Experts of a small language model: 51.5M parameters.
Below are experts of layer 3 (counted from 0) of a mixture-of-experts language model. Rows are named router (the router's row for the expert), down (a neuron's output weights, with its number) and show model dimensions 128-255. Each number is 128 + 32 x the weight over its row's rms, rounded and kept within 0 to 255. Numbers have three digits each.
After each expert's rows: a language model's description of what the expert responds to. This comes from a sample of Wikipedia text that the model never trained on.

# expert 5
router:118125107089155150103103128157110090129072149087136201171121075094156089179179180135101072125117100191141160098157156156131189182131143128124130143112074099144120092068146101120147161054139215124122111092114096148168162090162161075126140141144113077185140074171150110195180125055136118063098093107166167110073127147183094135165111192113131144176137126154056118169108128156166191105140
down0:106208122154147139153139101161174178140201075140122110125169166131076113085106120099101143186149132140166148104107125056071120121099130103093153069131168156180151147109085156169082115177149175149108128169143151130102108133154146161170155102147181131128119187118118150174124108102170119158133116112128153121126164041163120133091140143121071156187104147131114049154126116143067132158126
down1:139128119085152138130155096110184062139155179122163098188089141120187174177103132123176103136100111120066129157182081118127181235129180137132163116151101077140104070077145067096128137090139116133105082102070143088130165136120111191161102125113121086113138110132079156143121145097174134111155092118141140114147162124127151116122090083102170130136103157123086109091097079155124169138155
down2:099105119153117169151172087096076097117108100116081137102122146092120113155083146048162145159124059104057185147067137122135206147082071143148152096118094089107141149127103131127154196149155165156125084084112145136149074108103133143178071101103114115149084099106090184119151113108134161123157114174081143137138122089137126120125107127152104126103137112231058129169111108084078126122152
down3:168136181183134136151131185141152107108121101137159164157139111076138126155088115121168132167057105113116136103135132166067075171113126074095170124128160125192128112097115084156109116101153094144134219196152119102069149080133179119085153107100131118089191133129080174110124082174112135102149101095154035151130130140150105143117096082175128113147117131128154107150108156140112064162160
down4:193127133080073132174106136167103125092177184160186110070154177169126182122092108141109164117155101129133187116137137127125164138100101145070203087122144133128182125051127115131148144120119165113108150175105126169123134124128056122070104147134077098138096140145147182168135047154153168144116115109079132201101109089123146195083077150099169141131093140134144119125121142150152156144089
down5:107157112165093084163151082128096138100136139172164119151115146133166108159144148130146122138143113114121114105176155125119146151128136144163099136141115103146099141093120131113182119145137153108115059128136105121137185090197103197102086139162086099130062125136126107092131160112140105129127157196138146136167146126158111133089210113149123059085095134132097205077142108112125091136062
down6:122132117061044111161124106183110104116108171143150103112156150104120114176140122080160095088132142173203147151119114151169097100091104153115118148080157157101160097165116140089091136094077133126101127124123104112113159174076122086140167125167124126121116134143143156165098104115104049186080096097114118196102105158138160145133147139083143129112140117142154117157156184130112111127161
down7:095222126119143102091124189151128144178144123140131144141158103123110090161131131159160103133053112077168121076153116166125129096105107141078144101154144134145192118124142130093081160151174098136122091155197070164132115108114133149119120143124105141142169104093100129182117135140126156130139163104097079122155101160180124068188079111207148098031124081067109135150125074136095128138164
down8:149139135109092102056096206171154140207101163110178115147146148167161125129104133133076150148088083117112186126133161117124158088144122104113145158153130156076162095138114125130178107084184134138182135122153110155120094164092070088116104089110135143118112159140122184120132071104141108115147129103070063147171144121131140158066120116148115088173186125081138112143143182179105115164077
down9:091124122149137109099125115089032177183181218129161088120106100112128116111084164160069153124123125095111106138118131165160177134105134109065146127125082126127150139142130147142137120144155120120179132115153094087166110099141142099101094152147140123134117099085101125114137203051110124133112143127177214134108120131143107148135106125143089117072132088136067158148112126145142117132142
down10:085154091176172180171120209106154170151114159140154141118063076194157084063142077129080139140124171112103093155112171068104090123096111102219148150119154146163160114161164106142194208115170171117145136100168121139114145114156172081139114173070122092122161161088141065147108099124151172152095125177109114121139101199142100132132104125099085092151126136103105140103105129103095162169110
down11:142120104163130151116127117135142178099129105170119034136119179150177164096139159067168143168150132182080128177161105125162118093114158156113164161132127145139099147117135136152086116117119124117114112131107152080130140163202106155185096106089118060131130079060155109130095138122111128147082163138145181145154137087076173086096225104086081115079130145157185094151134156126136151111081
down12:144128127061160133131116087116187166107088125066164096160114119151144136074169132076112116108129157106139117128107177105091143062088128127143170126161141124133114145147062161133163135113152185084107131166148177121173079129152143194166153142105155085170067152146140061081143189132118117193166133161052106133102125136094133155162153185085103080184120117154104134195125137153143115123096
down13:120166106148099104185169025162124110118149137167138129099106135131170188048091125126146184167120113140092180158097136141097129169168136089110103121130069103165170092118094114101112135131064120133150081093124119138063128113112149087116155153149139089096156078110158104147113105105099153115194136188109154122084123166119135092090118096143119114136131112178121183080097185091139176148101
down14:128190150129147150115152134103182110196126131097076178119074131182172137114126135168119121076122144132130050157135142129184133165152111153134155136137125077109099111131147151094169148089190140139113071104156106191176131140125123048162200090074123124112125129132158145105145118115162130100098093114069095189151122139106133126187076093129101123129117136161127112178106066154136135099131
down15:171110170119122177057175183170162127146109112204103162148023140120161100033121159128084056124148131121148158122114162190140116150105099135147141155134121179108121142091163091138152121142077141118161126135078151104082126118140118120120133117131123119134158144126153121130172153085092119081130141199166092074125139128096139110123099070115081126133080096117081130093084131081137107148114
down16:160183081119090088158156117137120171103137118162174094114127139134125117088127146121171192106061098120094184133119130103105098112145093123165139111097160118063158126067118075126104123056148175084132139136099165132124116126100137177156157148108163122116151132098135181114122134123134141123115192133124080162163143118143137119068195165149157122158183144138110036088178125150165109154097
down17:167132090126106160084145114167107147103109104131103141129122079088098091087161122131102102079151116148157139048075229128108100109118175140122094116106111150196072135096139117151131143157144177152153099094109214081133121169198153079103082177098154130129099128117126166125121119110080104162162160124127166126155083086134152123140122193145138080069096099161126178127115135162122149103106
down18:090115168141103137062045131139098195124103104080171166102156111147124070106137151123165185135144142171152130096138169125117103096070096104155114187182124084108160158095129135171143143131132145110099177128146115167154139102165100101188088157110130014120161054097138084125178092134169186121170062140138117149155136108148168157170111096099134129167093172112144140133127170184159158195156
down19:085110101147186087120086138181168171190109091178119140144151116073141149166119109094161182115126163115142139190108133093166169128124150126086158101113132119069083137085152104194113156116128116173106113117116152114148201099092089150165147134099113093043087160146102124122160076079167095161132130108059161143144156151076132179131218146103139130144138116088135141149117132147133163119119
Description: Sentence and section starts. Sentence-initial words after a period or line break (However, In, By, They, It) and section or infobox labels like History, Coordinates.

# expert 4
router:253120106108091071072221191091166115118105106145056123084145100146139122127112094092183088148059128139089122138079133068123168132144083093119174163144141184145176168174083082082155132124158141146117109117124155042066159121093130123141131136127138173140118128143096115113122152140102097137149078138136062144125143168142135094091206098091145167120156138113139078119104143040133097180083
down0:120118160071142150104113174133133114163077167124129111085131106143097081106163223121086084132099141126056122041098080088138126116093084110103154094118131116098112170080153115108137143117105167156095141078090113133112079132136128044169083146112140071146127159142098139122140107073122126123083136085158100097154071149133072063149140141124136165102123092111086124182164144080167110159104
down1:125135121159111113118205120110100143108136058102084141095188132114131102165145059107070150134165142189116139133111151121120144157158163144111144165119174142106084120103145113148106098150181174112157180178111138136126154114164154106100148171130155151120153127115144072143105095104159121170078187159100106124137098153123161126149088125078143147124125189139132147099101127092099112122131
down2:136080088118107088120122118100110173171105087123085132112171129163125133120105129132105134046144126103156143158136149171136133124123163133135123149095075174165129072139134121077163128173136148177092115091088099147220107123121180139141119184082096114114104158122183115134132105095117079105099108112112100146161081138182176146134143157142117108114065099140080129173144166113098093134102
down3:098076150118129187159184133154124070142120169212124171115152145145106164149061135116129156086134051117107122182083140091135169208185166116116137178148072142106101136124094083106166096136160096106115183110126088097131115139139079110107110117067108123160134115138120127164135147132154151088138155144121072143110083138135120093102138183123091147078119117099120096118129121083160146114077
down4:056059094142097098152196132151158129136167136144136146081134091150130138150176150153088106114193115143125152169098095145108130173117109109073129104096160120107109088147147160119094100133118137093141136143131069106179140147092134123156139147103133134128161129092105139171198132102172098103134108078134149062102088122141154151183102112102180074141136122175144138120115189097125108194167
down5:141175105128165158110084102160132151145136110096093093128100125128143180091192103113056096160066134061140144066186147129115104092129102094098112109123135114130071165114121167103100091117095083150102110131145154156138113109112140154100134134094151066171129125163169170135148133119194085107167142106148094147149098138074069135136194195142099116141103131174159133080124187129125117107133
down6:094136150142133173118107157164129089131126079132174118091126146145134141115125232110099143064119074096135190099135097152146133105156067134152094091135150130066119174147075130104132106140132148168129105105139127082156112176115120154161157058120183095083119150101130150112084158158128147149133168128155151126122116162066148135133144203116152109135115057162108113126113065135175137157134
down7:119116078079143131109145145126090093111093105152126162111130094155082116141164142190091020154167149153102093097112108147118187168163116158083106113106097084111092176153159089108091168121143150145150130146091119130152182032086140134147130160139090140128113189118103097101148183146141179124127117127120139115151157142110118118111078164068124115101119155129197125082095173137116136107119
down8:061103123118166192133144124114135074121146146067137120203114093189128134094143135193128106152142141176118106157144167136208054119147112122148109120055104161062135187128121159091090096116154121133139124122187137146146085149118121084113164174066137079039183148145132094171157109143143101082068103101110142116138120156088117172132146135118173086126115117142076128133122094169092123176154
down9:057110118101105161126150141095100191137107105217131135129110139147117152093165146120141137177106051121148127120117132118118093171117151149160140167107124195123132092167152027084122152128174162148070170146137134164140151141116081159170145103094101079063162111142070088165078138048188161078134081125114152101144125070162124124135160152127128156139170139127129141143161100106177156110111
down10:178074158149151116154123084168065162091143132126107099104150117136117156132099141115080163150093149188136156156183132080097131149103105126148133179171185179121119133089133125095121126133102204153112099129150084096072139123123100128194063153153132109141189124069108063147152154144187094141150188119111111122136132180145129150122146145101112082119162108131174151137113135137110140143121
down11:028175091117150120156186120095061099092165076121117131117125090097173143088134173116115183125064119181138117130086179151080111117100082115075112134063131139172163090160103103124124158152173148092128162149181164155098122140116109078154128134123153113058065096160134114170177154091136136160087045121134142114069104159129149177145082136137163133077153102182159147111148153189074164077095
down12:195113112050123094188141151136145103165081110119115138147140130146122166196111100184151179113197129165177116136168093174133091168114147107140108127119101086146065152093129184106121130124220119147100135115118142141107165116171157129146119110077158117185136151115153175102147144128090127114065131132120078163151117055150086141160128097091098078155116121095118127123138089183175138157124
down13:141069153144148141189104106079147103131154143109139125201158141140168187146163111128111130040132161105144146081079188103160071121108151139110179145147172070067133100132169034159101095119149104108131099102103120151159117162075165170137127143084196154152147141200154187114114093111125186199134149129137119169107147106120119162135121105191107163097191115102110113168178153155143118121143
down14:091140146158088139150105167074128127136193084047137136108120143176041189138112113105133192146107109113109147104101131139086162119057150090154166148174129155164129128173143141138147118234101106145115134110195223097108189180112095151105078103125054133157118217130149156163127168133107076062172141091081115095123154157146109174123210141142129145090085167097118132121147087085074120155154
down15:102160085166101143163122138174130118133122122151122116157052105127122178104145113177100137090136133132135144152070109137190074208159133126092114114071166154120121142101170154123145078144129115144154165153133176103061142130150166159132072126175139125105144167096144175101135132186139155135179122130089140126153169094115147133145106110097179094193051187145139165093114157124160123096133
down16:083055164147132205136158108165126158116101141094096094125141145119056191163121151135136146133097124149139110096161072178122096176112139124083091147122215140141122102109121145097087096193096128186118181106151177148171142164087152130107107114158161089121130133163161177125127157125174130106164112135140054097132147167133172237186131120065183185129121151111113100150174135136100095116172
down17:113142084082129124119166114153105121148138106089127106165112143172149144142157125099128100084135187128154116174134095120081152120092160174124105117163177097172116153119117096148168129156038106112075141153121137101063114157130096152113097109110046081087063067132099072119162100077118141223153134156105139063152108152110111178078118152165167109201177167156090141133117105129150135118127
down18:101114196108132187180137137110121182101117052085144128119122092093104172138042061110147110092159171108134110113132100074128162091199129153160143097117172139082150165115188167121117123102160150114171134096188180139091120151142095120106139107163191111101126117100088108100103088159150123126206166133114125151127174046086125169085073090130116091064096147126152061129169107095158126104164
down19:115097118067151117115139150183141094147112196128119121173078135150139163192168102154120075119149143108145105115182129114129122216083139142090124132084132098108132079131149063041187099117104122044143142159122121131137131099131132122124097147143099128113083079154120155156109175133101145133154128092137155128140117146083108149172143094142169103063197142136126116081104177190144127098132
Description: Determiners and noun pieces. Articles and possessives (the, a, his, its) and the descriptive nouns or adjectives after them, such as single, small, north, stream.

# expert 2
router:172073179159100162255075179141135108151182138136222128152170109170108093160148153118092148106179125093170102108060134146139146136064183108129170088138142090148143157130096079157101099143078108136141168149127183071153109193105141126129083159186167096101149137112117164122080153125132097098117093145122132097156100140111084124108112153138101098113166113131163193091133116137129080119133
down0:094080162148125102142143179151130167096130082053158126162120157098196095083144091154124085067191162119122094156139136135127142147127137164213145014099105149131115122201126085158107103090079116103141063079123103158173135108143161135164097154102174096140131098111146197077103122087079076092112123116181186140132129166155059167141090115151126169170159142128161104078133125123058115131114
down1:084174124172149111073106102098114136118163177105126119070058133095148073158185136134057094111176085154156129118132149105081183151098064123121149137139127097080110147127085158083142121117147081162076151118200059094181137130191125144114138125075100118180135103119160166146082100130117081116192122120072142124154091086140141107166053113171115151141140150144144122137151160114058129161169
down2:116137052170117094113146148083109167213161115150163125134135137181083177121102116132141115147106150143121191124133093116146118096147184128120116108155176142062140171132174216109108114100159130101153103113134164148095107098069139161138172113104195114089159135066104153151135152085134172122125164099073091132199112112202118149103123160127116178131153099101129167041174148193093168158067
down3:052124111133157088158071019169100134168109096095144060133172096097135140114124148152107182154173184155122162151148091136132128193147122055113061118101107153144164104170156149149081192144162165058145130193163169122115118155156115184090118123105123099099118078159177157151115111124107168157118106172156138111141145090101149151141081102097186124146120173133113088151111125114121082135137
down4:096182098151084087144136125108156120115117093173027115121161196075099141046080164109218113120119135210124154113189070112069164094138126161146084149092153117117116123119127178104091115167130110170106137073122151137159119192108136175182114099075121108135139098138159143142190135161099098122130148107199116128149121114115144099134173131127145138125126091087142121111191114146106096159185
down5:170131170116087102111152184129083099119129147166129141144175146130117129165142146141157148151175153109116201151128125117089187100097135150115187063132168133129119207087102092103160147162158114135141090168094151103117077092217108117154071148192150152089084137115113106072175070157148121151129125082050193110193083168109176159107118161108128105097136144086075143135111119165202100167124
down6:090086159156115077084132079194158148096120186190150195093096136149107128153097089085133163137106140081153118076092161157114127056162093144091123074143092114109125135095147135111123116158044140118127168165088198120127134139145176142137085154139120113188087149106113111135116152157103165153058131084151159120158122086071132104069071131089162118099070114115131153101157186141125074143117
down7:095151128095155160136123127112165174132086174078125109173130139118105070063167077109114139145162130128122149121139085104102119132154134127185138148163159192108132110101103142158148091134116152132142159135175145177146174105141110135093197091098107125102188113140148096133168199085106094101116113100128120114171156156185130156175117177131150136112153119151159074145090092187079140139062
down8:163163132156151094152138172159173125118182076095087161137113199089099195080153106158131106120086170144149082128178092115102095155102111129117111178068165107179159144172154210155104175102060086115145105097052126083107190127134123145133158121144162125185145132166162171122138146119150114151102140095154101149124109100144130175176234104131201112145110086132173127116175123072143131175162
down9:088120135082123165206140131101105158106123162086119122134095135135088086137199123132165116060130126117121185144109128148143135187114166130134131134088137101197154140153145116130134117122109108134077128152108084070118124120121135116094168106185153114154112142173173096136143101088126118154148167124173134131136093130131098151145125114152183118132122143102087092143125097170108109132107
down10:117086076100136174133153195136080127136074120092149073122206061086120111175127127117121119125108123082121191114111114101131070151131160131134181049115132086092076117133073122122130138139115111137154122095117170073100146122111152129149133175129147132106102148200130172167126184150104150130136102188133130037171156113116127099116129135137115095113140068201197120160116131138177114149092
down11:095103101074110206156135104043092135091121169144154147135128128093129120130119100155156169080112140137103122100178181182218147183128121143112136174114115177082058068129124142148138140104189147125208177216132142161114120104178107125069109134143117087104131159162114103201147163096160104117078072116139084162084154150143122177160080123139165128127122124160101117143129192155165153080140
down12:080123160064135128142112093158157109076134116133129099139139181141166142129132155144177101144145133175099141136180133101141125153103131051080106066108080146121111162085098130138157098096149130135094121144130135111134103084106113188180090139134077139073140181132115137118103160202064252090078158148153142143167123096101126151160136091092103134146061171108165143146122096128119126111170
down13:145135069129126065202168137128134116107132155142155147100190101135147120062129130175131174114152146128177118104191135132099206138099106076168107148176109109124094137056184118107152149083134140121132124130134108110083138129094066124111108194133166099131108199180159120203111160195117149108119129121118137113093150184150141185154118100157137075160162172094079120132082110128089090056137
down14:138129162055136124090153108140139108122106074122104146129149095139157156109162110130144123147091147136130146140121177135142155096142033136045137141109101131137175121080104141092122136105120139154155117102085089135150147117108132148098140124132169154091136146112129144194139157183179158117146177126126142133163169114142095110177120141162116123100112137173191090066158113111126162197147
down15:169103114185114165130091189172152133112133132147119169174129173114128155101112135142045080124119150160113138151085107111178144090096105098158142152091142175094080129190104175118139176134184094193114120100105154117112181126099143144089090159070150166141155133150151110168126143076083061194107125161089155172164111190133122106175073080153130143142160085144159158149172124096127127157076
down16:092144095153126143118156097141126152135148102095115127061153139101181195144109162110120220133122126110110106113235105151100135123100151075105098157147154164133116094119158099111066150124127113120075122142159140076121107163151141094159141179142118177066133135124118154138119153144129160122088122183091178161121137134126207099122120119126186138113048111124124129112089141102138121157136
down17:160147113107163154133135059127080122137107118068110086142154107115122135131127112155132149160132199157126140184160110089143118089086130108136114137113143155105163118110130142122108115119142120140114193140146155153163107123114148168167170113127160140093169120128169157124111139125120124136138112052175140089211084114129077120119167085130134100172160081131184114144069136170173098162154
down18:144069136184150113115156092168101105121148139120128160122113143102193097115172144154111066171085205113147181154140113152124122144161119181137102107134096140109109149150113131102131133110152032141153176118193144135105171188163204119154064194137142094140103094197115158161151102149118107135151122159064144153182119203107173120115081151095095160107097131122131115129138124123111119160084
down19:124130124196165176218147152119107130140183149119127173133111161094158130172106160112108174159127100115146105100170113183118099046131104142162144088138120135129127096124106112097131140112130175149087150147153092072133102089122198119143089161101079111089116126103133138114116174113164074151115127078139110140107129121157128133118147204118078175111164175099103072143117130075156105090133
Description: List dashes, of, pipes. List-item dashes at line start, the word of, table pipes in rosters, and pieces of Asian, Thai or Indic names.

# expert 7
router:157140123121136128107039090139179105110147106128113087088143157139156151091140117132111151112110122143168092181131168117089093116158142088173120130151105149127098147114111107134169160128138097144119150081113109243140113079101052127143177155035000097106087126097115150101131045155144126145118209137123142107112120127131145120108130099214116125134114174116101151141106123104154127067166
down0:131095184101135150146122118151192129163118114132119121185121144082145122167182131165107161146115163166131125102132146104076174185153159024114163131141133139099136165147146056157135131123084091109070121145098131254175141103085080175138110159066000137138171116124162066149189154174127079159114105141135115136118141112123130102175164146126086147123079168131086116131156067143091119124154
down1:091099058126072053129177118144083145128140158054102183116067139107096143101104161106090110130106161111118133132097166128131168192085172125166134162119128124122139105109129144143155111141136112126173143074090139069133148122217177033163124123163216126178126140115126125108136115049135119097168118124118156116115096131157126157096119152127147147155093111067153108146080156119101126126100
down2:137149096083128139133180126095125144158127168073090145101094112056084115123138150121158155139176115174112111152089088122182155103139091185140124113175126154157137165097119076137121105082147154121054052218127111156125124134148179112092152135105132117088126132149068165078191123177138112166147120137065127087124109123187129175138132120109178195141133137149144137155140229117071133137167
down3:153114159146135119087106078122107099116142180153123164139140070122062116162159136145187128131124119147080182165147136141094146126131136130108155143097126072098104170102153163129148198091131131087109149139089131119129141161080120111121179042137071108135078160094113094154127080182203101212100096116094116107132101122130188140132168091148115172164187111141097102186090082158159172116115
down4:147141134142142121143128092149131191166128087124115142113215136141146128106131148161134159114160125103104112097195127082095155125123136039171146145156114122145114134154132108213113143198109090140132135089161166090141126116153094097152108156177158124119143144120134098059127120186137097166107090095109084169124130133124164071137091087097129177118141133154140126065185141092162090093167
down5:198109126116153143133062133094175080106147095134121106162140106115174153092166123165126130160120091100146130128179176180099066129165150132160106110148108127115143203126119091099114088069134119074117177127079143122148149138152158047123081163157179121196165143138144086115161127101122100096167181169106101186118104135191126192118097180141122077158174106158056138179147127092129145106150
down6:136161151109172179186078052119146107110149161141159134108209135209137107083164181119065203165141090142090132087113143130115119117104128136148139172113171145158138098095058104115141118181150166129128163138164139150064116031127171133105139160107148124124130150148114168143115147070068098128095135091041106194172120126137102125124119128108146149137173160179093178132055118114150113108110
down7:191118127141131129102187113132096198195095082175085197170138108101169215129141092181115179153137111130115167153154115133185141149160202115160171114152139082144195069116110151121156116113117130119103120131104130160107116131054180146168109109139177129155153148145099136130106096197156112151120110078136113135134172109181130097164079135083127136135099141142138128079143098112180116101137
down8:085124102104029082060139137149139105188049129137144146147081140168130138146126143165129114182166092099109149116138139076120156102132170151122124099154143091143182094098151148113128164148147108070138077156130084221120122075105081163167096097079098096161140145182095138130087132148111183146163137152125117183043113117092129107106075185104107067148116119157105189118161148190166114119122
down9:155132151161161083156136083119115097169164096120161124194094150113124148088164120109119132044142097143124126134136128118176095157166165095134128101106098090135083076111125150156089137137152079177115156086119080136096075151139126135134131147125078125097102189106190117078109163173060077049117145118166140126091154143142196123116121035156108113104108114130132142138157147116115115136125
down10:141128120142125133104093110170173144158138107148146165123128156086178130122106057135152184170126201134164142099141100148189152105153122209075058059210114141090151119139146116120122124180112103156064087152153188080092107152095113125084107128086145150080100088126068126101113113150134118142138133128131174086145128139090206147132122127124162070129181119101087115103130135080110144165113
down11:076163134101116099139125111122070184101134095099128170116083158124118095147127169144067090121153067095134142062103095135155152118079071131070098133128140076137122140123092160122166116111062116142097082178112208127163064094109103181127091168080055102143154065160132114127131166115111113110157118212123172142117120168135137160168100084175117127149064099051155129085192083132136095082138
down12:061119155134136094054145093140086142140155145104116183138107092129072151130128071106129119102105106105142153139112111163151180123123161085141189175146138119115109133135129105133150111022115202121160156158175112151129130127125133137136165179119116165127126129090131155112116093143161085111080133090141124119121104114211168124179136120088159141123140078150140143166077187107114156092118
down13:168070091188153122121150179136189115072074098136146109128115170092164112127174159132139099125178141130137127129144120092157146142094148099143105147124146149133113121083116103131063153133099090097101123109116153086111149148133143108124060158115173177127192151110170104149125140177122106110140128073132135172145172132117190103130128132105113082065135118153108149140154158116151057040109
down14:191115180147134190079114201056157113126109106123131165153102151144115120175116090119098108118128131117112053184161126142146120085150149129052088091184127145140139144133040099104130132143135117088015142126112076090145132114124209085164162113121140146121108141163171131117190060163182125109137142104117115158128158157142131163096188159139104134108156096108078174106106111147112067109186
down15:131154127132130165117100138126050198166107065151114137129131121154154134092132092082088136161132124189173109100120163084109117098107107182090149138173116108062162087178129156124114133087127072099116044179128170117117074139091147157081160121089151182109168092127117154162168151106148161089124110152132162069110135086109110196167077115174113117147118148064124086147158108061138147166141
down16:157122144188167084172159120100093176097145108096092121083107089072160142143137122155162185144143181129085171122132151171087175147122149141074134139134139122081125132134186162170128118120115118125121104142108110102133135117148116122144114113166157139135121066095172097127075154136132098133167130094178120090184111118128116131170125176182106088055104093110094139145119093141130168132196
down17:116129168070152073184123067146112120165156087132107144105178142107170139138126131122107105096141121143099135071187133086141130110132090101179091118130161059165140109167142133115160134150076122118099124174153162061099117128176136132156140130172203130141102060152140139089130163162087145148124203135109078195132149137149123044183127108141135128116169089166141148121177152159128102097132
down18:124128145116160087146050169163110178148102102097103144120083101070166137091110123148138131092133107160131163104172172157095138150149134069134083141108140098136169108139092166153082114119097175082116145118146094110102154107113128080046075153145172130107132163136115047135146091145133094115117126131113124168166102174170162166138146107096121117171169148148162111139096103116171196136165
down19:116111111096094132123108129135128134124173155069115098124141153119131063158094079118103127146137112134147187199150122161170120130112185111062063078187161156102197154140112139104099126100159136090149097124087148142097136188191125178131112088100048156140132145101092134147136152110108129172179126164157139107112118149118144179196150127120173085136133208114098142128119092146088163113128
Description: Spaces and auxiliaries. Bare space tokens before numbers or values in infobox fields (Coordinates: 45°), and auxiliaries or function words like be, was, being, then.

# expert 1
router:184108070150088140163185071076138176171164087136157107161077153132151143138129114139145168143148166079060096098145065142114131137167128175086149098148100150099094119120166146140153107113119100080139175154146116077122110179177155158169173149243201206136111098107072138119090130143150108100096160125092174145146118102169119164128123116109153115116079111134134139124164075134111173209157
down0:119131068150125142124121096099120120132099172098169113140136214075132158150150139098174102156146169166122100139155173098109133133132142109136065124160130150096065124089194135187149099105133171119135145149157159143154174116149170155149118089142149141067141185160125087111176080185168106094123120173150198151179139124105067100125141143126089133137107124135167095151096120201167106154135
down1:102098140064145103132149102138144150130105112070105140115131089181130141132186136093133087157122089127135124114128169102122137137132123094118154151104086102086113148099087155107142114141139155137104149186116159111131142091088127137161089168131075134101138067101170145107148109153105167099126131116114115183111190144114108104136111056089106111176100141112144085098118159136136131140091
down2:101157108129136115134112112124116117126128117080139131176117113073180134098117111145073154128106162117074143159107105140131104143082138103133109096161146111171158097134106152083127118090119129085101102151154100132112104078126116129116108095162149107136127160072143120153055138130089072127132149118100125145121134148133121138097133145090106104100085060130110185078192147109131104188116
down3:096126117130109125139152140140128116185095142107167142137107130130120125156190180055138144101131121146167167102100171136192143154147059092135109099126193125130137209148140150108113136135081099180115102144099201130179119108112098151120109087117128132102138140163098104141185138140170179133070107151133143205123168202152126054137098173126085130090102115149095125169077109180096098146192
down4:121134084130126105148083122175126105138104125131086125166169124103153112096143121128136213101063138100141078125056076145108095113155040174115136069159137109124135157181130095077123115112065169086100049110112197133200090105153170116136116090120123176138127108148098129184135100152152083154094133122103118088088183138121143135098133184125100104125111077116157132126110125104163097159142
down5:187132129099145171110146143099167172116136141075103094139112139132122119123152138144143130166153128123114048129119141127123131138182130181142100134103105127145146129136120152131118082140115152157110159108157153125130134134177116158096200115128094071174070098192169118101085084121132138107145178161079135122124158110091122155194139124137210111147084083098011119094099126130080193174154
down6:154114173128161095188182135083117113168151131155129120126132182134090146111130133151162170104130165165127139121101121127107070133121109103124050110118168082164095172110171159133031205148113090094115110118141122162129167151102132096095114112191122148084166132152134144087188102118104175131078164113110090125099080131175122131087198113136138107159081150121152120094117145204118168082148
down7:119151130182161086091133083055059121097092179124158182124157153105137188175110112102141122107185136107140099072112113196146226118088129097103119110091190133128131093106160111111133134154142164132161085109133088113170138083070167115100112100156199137164175090177143162126141081067214189123147097167150152107126126170136104125129184112153055121119162138107129098127137118107104037109114
down8:083192107134088168117148092141103114095104124052101153120130148078144113134066136146086047174101127140105166122171134098120133164137182133154093109201126150082123089136141122188086113086157150122154113109129169161136130116166106135083141129143189118128135089129081090119116079130153108159123152162151134103149120153079184123197126169116116083159140100126233070070180079139130120156053
down9:100122099082100137110138155076144127064125127153193171076101116072106129073161121123120102123184080105186194120113138130129066089089158130123083124160121117140124112142101144155163160115168124148123186121115179167088093123208147102060175106123179137087138123153175153121128185162122145192142102111137153127171148116147123123119154132118071121191093075106115148123167183142137117132098
down10:131130169197100107142110095099132167111118079059141125146047158183121137159124163107171117175136169079131138132148118099126112118101172061151157120155122113120110146143133156092144053135105053133124102140092131144113159126159119105162102057103157082165081132064155161147104095097116088142123108130054188120147125121140186165051147099116089135174069106116150155157192134172164154161074
down11:133135149126135151132130128126163141121080135143170057196157188138138162075109147087145114070170089076121104040148155140119131153138111124110135055165203118112114144069093153093133127103134083132156122154115180111127160144174112173087124153124112111045055163134145117139132151160187142159157136179105124124168107121103097178173082196207143149109112193124173167099068088136132132109105
down12:089135153129169105142081092128160124154125136106135157147099067167143137171120076098146107174163108158119145150110168112090094167089157162112142096108095106141128159154122074140118138099152096171121154167159120116119176098118152186129105112106144165121144137162094140057109145153162085120116114155091079079127117115094114156112120121157118127148144135100151141152121097127095117154166
down13:135112204129213116113080136213153176099137082141071114128102096137123140107150081100114103148123056119119154191137094124091103146119175106123115136153135133122123090135084109133131127140152118139170139164125177095129137097076199129125145111139156085177101159068152122155097142150169112099118151080146125135133108106171124111145147109107092108157077130167144157148130104131197149084172
down14:099160115164151159149151124137121134118117131168171170097100103094130106111114096082124078080098120130110171161104162146113136096078119038126119185136113148135120130116157121100187108117165122107173150103161115104172167128044109113165139088106142114110084106149070093132099123166166132125077171104129073127150118097156095214133156157135164213168160159111194165124066124078110101182154
down15:107137055110140115167110117162089083149092191109145172164129103124140100118154181130130149150144176117128117141178133132088038107164163122135094148130188181128127109065159137128129130090068124122068096122101105122130107147131150127146102123088144159086156181138122094118155120155161105150114082175153128104053096154125115141063138088126077104148137096139153108116104193138151097119181
down16:127181171097114195160107166083107114132162109122121204108082153164125149116124112154144201062150190131117114162120141130123143122118149101186181100176068072086152156129079130144141110107083157118101094192143134105076158091144148135128183116122177094117097114071130124055043149081172126091205171140087098092158178107117166198160136104161094140121142107128182115093034061102128160120121
down17:154147134118100159091104069144146147106129149132110098150147088119098124150070126109188049156108129127143158091155133078166133126111115091208100197157111112091160161081137141098115163120158147156108133145113143155041161104112078122165155122123153152171182143158121130162134128172129142119082171103103140117176085125113130104119126108106111102093053094116110153137174107087036141172122
down18:077092081150131080100144129108158151154097189173087123120105186138127144099120092127165148228137062134104110142060065174176077085161122160144157107096140110177109126154182128180113120124109097095133109128117079135081143115109099148115160084142149115100147141135131132098097175158166065255125125134090102097102139109133151113172090124156136150087158108120143126135101110128143104204167
down19:168115120175058120162127129114128171107139103095105088113117129131158104164124147118185105165147084137148101072139211102163092128063129152132152150127111085127096105128143202160095124107097115121120169152134128087154078169110084104151054124140109121160166097095072140141174142153153181130161096122156118164136157099082131093154081114055094086128105140124107152158136123124199129164198
Description: Noun heads, name endings. Institution and role nouns like University, director, River, Army, plus final pieces of foreign names and words (Hernánde-z, Atlétic-o).